python train.py --n_layer=9 --experts_per_token=4 --d_expert=64 --activation="swiglu" --n_groups=8 --init_std_router=0.016 --optimizer="muon_variant" --grad_clip=2.0 --batch_tokens=65536 --train_tokens=298700000 --dataset="wikipedia_en"
Below are experts of layer 3 (counted from 0) of a mixture-of-experts language model. Rows are named router (the router's row for the expert) and show model dimensions 0-127. Each number is 128 + 32 x the weight over its row's rms, rounded and kept within 0 to 255. Numbers have three digits each.
After each expert's rows: a language model's description of what the expert responds to. This comes from a sample of Wikipedia text that the model never trained on.

# expert 32
router:088183154157123150141140152095084085142158160177132104140065131108097127151126134106142127079233086135126065166142143124134126140115136157106124119093065145097109127172126151110121182162107118113155146123081119112210129116164108119133135161137137124101079146080190111128108134073144213170093101130058083128138121176053176109098111087153128164132083160124132134077179146124122129121138
Middle pieces of proper names

# expert 50
router:080159107172066169070137179121101163091120126166163094091033138138094085095111134112148153090155052154166095122142152138086158155124114152116060065099136153106152134117135223150071153112125110139116144141128152136166096134154163125142149156068111109114137126098163118135095113154100153153106118189144181109106147159086183143129145119141099101156180137126184063140147162144133125099133
Common head nouns

# expert 11
router:096160197199109112122145168092072147130122087153156103113106157111097122153126045142123182073139068083149163140165125130124112202131088154079147058140145117111099103102126119160135133110100085142130161137120110163124150127152113105155195153113173069161117174120139109149137143104163155128087099136108124158106172125090139084092121073206138156155194106141147092133161136155092070137163
Word-initial name syllables

# expert 36
router:059152095201126109098115150146098162084110106131181044123110147076135084118148097083067117039174099173150127123136098134111170125077100178094157104133070148078094130166143130146105198178143120125154145130139104137132134095110096114126153123098185092137107155127132072149098112148106161147091106151089117135110112108068192153104070111179136095132138127148169128148163159143134099122098
Digits and quantities

# expert 20
router:149195140115152116126102142124128148112144152182194100161081190090109064140152098123143171147169082167091138143160117154107125153135119119110148123106111160100101157144115184134132163140073097161126127135134122074160149153096152162135182182137143099114122169093182057111101101101142125144136144160083119109135099128086175084078176134155168116101140117131159112145199174226124122142207
Month names, name pieces

# expert 21
router:100137139080110137143135168156099112135128130161176134169132137113093146149096101090092162109212089160141065142149124161091125139106119128083101097107077146102087086093077132163123160134118081133092154120181087104126204031136100088140150187135150080134123159118137079139124125150086131122110092178091160127146130160095164118143108138183160158132133126104176086136152199143126092145212
Row-start pipes and list markers

# expert 31
router:113130082155141132097083182159118175152163086159145171155069126117078109161163121088122148098162065123186123164163099145093151164082144108077056087073116154110154109108102147138115158166117102148075154177142090039163149122101115095140157141137123120126142156114136109171089149138130186162101128182120186091164155155134157159070135114143127150142129127075151139098183160155116133064119
Occupation and role words

# expert 59
router:104194142131106119135129151077089162109095125093183108148109131098109138120103084086085164060140088123163064123098114111108099184102123154065126080096112129023104129144094131142165140159148132086088173148143141109136117110074140064138108186129152104058096162114110118135128092118129175146126101115122162179090121105112086097128143098156142171179149170186164128137165167107082112104157
Word-interior fragments

# expert 16
router:106166113173132112122102186129103169153119101138179107147104168140102111150104072136090148119140132107129117157194129093094108127097124168126086085097043128097138093135115146157106134099152052135104137139096109123155160095149132114168137119152160087114099134124103108150109133111127191159076116138087112187161126129057208141107110072121066185181139154100130102144189133145066122144213
Name-initial capital pieces

# expert 33
router:145116143117157112083160131131133187089134138118181116145098151085100076151138112131145154064178120136123164153151136118117122191122079173107116099075111161092094162168130149159135152146154106123150114133141084098185182131145099133212185168097146123110078174099195100155109143142127137121161154203137174139179101183098175139079049101175167102126118163121141108131152135131081156098126
Determiners and ordinal modifiers

# expert 28
router:116197143153098095062171151152075135111131106132205095097141125083101142074138119084140134085154133098112112157100128154140130161064144132108073100136097150089113097146175138125078206184155111119122177116114097126147155127131139108146192171153154122149065104113191070109116166145114170160094151129110144110097143108125131104052090112175123170155130148099166111105124176133106068163163
Non-Latin scripts, symbols

# expert 63
router:160176173170138081192162109102097118101098132119148105190096176152105131145158098121122157082157148125088083131111115135073190178110123120077115089105083131088133098123114170171166158134129044139119113170095119119154148119142145064120155141114149094169121148143141077124127118154094098171117163141121120150125171144100169125132038083123137161193191156088166143144136193154147096109168
Romance syllables and digits

# expert 39
router:171159179166128112140174142115117130160122126164160104120136155097090117118106118137108146096169126139134090171139103147115155123073132173096111071092086192056123145111118152177072163158115107152088151130110130074131151090177091117123142161140100099118118152106184133090161163150118137202158089147115133152077121166089130133110110101163144152204195190150153054161161113170149091144192
Section headings and copulas

# expert 13
router:101139097152102126080134147073058114095072103108149061141052131134110103099115104074151128100131115141163078176105102167116177124105072158088091129112084183072132116093141215113083190149135118106131184098152148080134110116109147138138180143147105067126127147094140059103107114158085156114094148153115131143108144103116145170136104132164154103178148108146164127115174194156127099139133
Suffixes and number endings

# expert 1
router:128187155166106118175175135106074127103166139172238127153106131105111063099118125048113149136137100111168118138161100146134121177085128127086130117088092125064097126077121223128158210155120118137127140142084118114169175121127140084112156131109150095129107145098207150140105121141160160124157098134119114125177148142105132108111109151142127163159169143158154117135143192169098130124186
Digits in tables/dates

# expert 30
router:119177185172092109154163146156118139179129073117150110142155165115108078135095108134138124122184102144128105127141061102083152220108113123093127061111064121069144144107169158138139155131136123129078138110124130144176130099172136110215172140118164072108098130112173071128125102172153118152150148159104104140162140100092195097132144136157049143183126126142207114125153138121106131106149
Word-initial letters

# expert 19
router:161194164185116120166199124142118115138127062112152127150117138087106100162147107131115155126155124171115109147146105149087105177152138127093092007122099146112130140111153167118075122146178094189053100104117138116167144067126095085142097122143142083141066164085177117103145124122166127145130184178093129114125122153117184149114110131134093146162146187184142094104185130112111153106129
Verbs after subjects

# expert 29
router:101137140128115111156137134093090127068143123127113141144092194100078127119139113099154155137140133127114112116147095179143140120050149102053108098093107103122113139139110167201080198136108070112113148116049120120148110085094141108152140148143175088102075143068168098118100139115108142187114108158122171203143140101028111144130127082162165153148165139139132114092157174125086130119184
Periods and sentence ends

# expert 25
router:157189162155132134147135133129116151145115103187209074111104165104133052154150111075099105064148104113067091101134167151085118147089126116078149087119062089103102141082116124130112157137117123169130181158183126159089116132127118097129158174106129075143155156060153092090109162124082140145120118144099146152104125137100183132128090127206155149184131126159161100113184138091124182150154
Mid-word consonant pieces

# expert 47
router:114148137136164095112122162067107139130123134107222157097065165098096123106133128129151155105141117105149121135122132126159124141083125125124078140094097137060087105137113196146096167170144073103118102094150082121170187137128152162175177184143153094124120176143166132126083193106114189168165119168092132197128131122119119085131089140139139177112149087117172088103164179150124108097205
Name-ending syllables

# expert 22
router:130179125204116107097128098111085116107181115140186138148098179120081072162157150098097174091170111081090079164121076138118140175078157163106134075125145137077084140094098202129112142185158123124106136151145138077166174143164104082149141144088150100123126153106154132146117184117144129170099103120117116158112130151070159081070128137127114171113120148173179114127177189158124163124170
Year digits

# expert 51
router:184111160145140068126098124052117162104132114151184190181118173122078101119118126138123149070164102108152126108139114158140187163082129145132059104125058115105083134148123127188130159152138111114083124100140118077162149110116087072115184164111125080137093159076132084139074185161153130160126131198128160159152117104119133100108105173201151131104153125119165147117168160116174135097150
Adjective and noun suffixes

# expert 0
router:103147128170122075141124174116085139170168098134201140152054135099097132148151083123074134098178073124178073143194122167147159151097163078094104119074100094085114157119093156161042149129153117117129131122107111109177196092123094078144167150121173082094155152115147147092114142112096154108142152103154107135118100132090100098122107101148089133165110153173192130149135132100114125111195
Mid-word fragments, mixed

# expert 8
router:115191107137112157163105150163095102094117095142172098152107172139111131126130149109117155097187123123126069154121088140131089165104179143100127130088060131056093099150108150146146212122162124090114107162103115125166113129176124120148169150166076074075110139064203076149110111142154177149132128168096114156162140184095183176139096103146099138134112170163125091121163179099093097153144
Capital letters in acronyms

# expert 6
router:102182136168126119138157107128106111158146092178164117144098133083100123112086083046082131074189090184147137177173139133111133194085140131059110097105106160143120131100073143142140115164150103123121169140082145106152135081096088107110166163134146095148107133069154101177127176120170151146107151149126155158143190167132195145099067116110135113134125155187164144166174140122086093095167
Mid-word syllable pieces

# expert 37
router:133153179175113135088113169119036169114105133173190078106080096120076091083098118107101149118161048158145129121159119112119166154118129117119110080125101106090126137127086172140088180104175068130150121147113162137106149102155130112169159183109145124156048160165174095103120162107092110167139156159098153164125147141115110166095149120144156127129166115162174050128157173089115145148171
Directions and place nouns

# expert 35
router:113205125116122109146130140109083142146145147138128135177116147117057091107181134116123180085126090186096141129176103141126135136092113125083093042099131141088154107129155147160161190173089133132113137116163165100160178100141125127128160110170156051151158106084133097118080192133133133168108171141146148127144176147135169093079157114126184129132121166112186104176193168127081115086176
Mid-word pieces

# expert 58
router:106152142122087130158152127124050087138135080191130103137103134070053090136124102118116238070144095145141097189167140137128130134065138136120132099134093132128143158081103196107088159115116135092135106114104106110156161087165117178146128174129182090108070175156218139109125141136137174127149129167140104126141139126096182104097142136189113101106113154113144122123172182138093131110150
Mid-word English pieces

# expert 46
router:125148112206108129168109145123082189086109112143205085166131152078139117121128090074085127075177090186202162145136080161132153128088144136086139116116059113057114127145145142128146239158099128147137100123145103122146145096113080110138115125101179076147111157137171078165082124151093169162128114136079115143126128105086163137114070109149108113123135128140161147144146179143129114113129
Numeric data digits

# expert 15
router:099181141122161121087180123155112142085102143155162106096147133082099105134108076107101180092141101168126138138207156164084147190137118174129050043136107145109105115104139160141077140164138082141090116099124151106143169117123115108120148146132120120090110099149186126114102131115158186173076178194121118100151124128122209118092085084105114133135142162191155095112151147170133107078169
Verb stems and participles

# expert 44
router:115124142197145138073099128144083147099141093157164125134134158052131058124130100140143165057155071175155143121178146102114136207103087163125058085107084156101137136129133139173087178120116098124094137120104129102206165098141036103168152154115118102103101149128157135108121144141159160120150096144142159098150160141151201140052098118175124141160138133125143147077141108135145133120166
Adjectives before nouns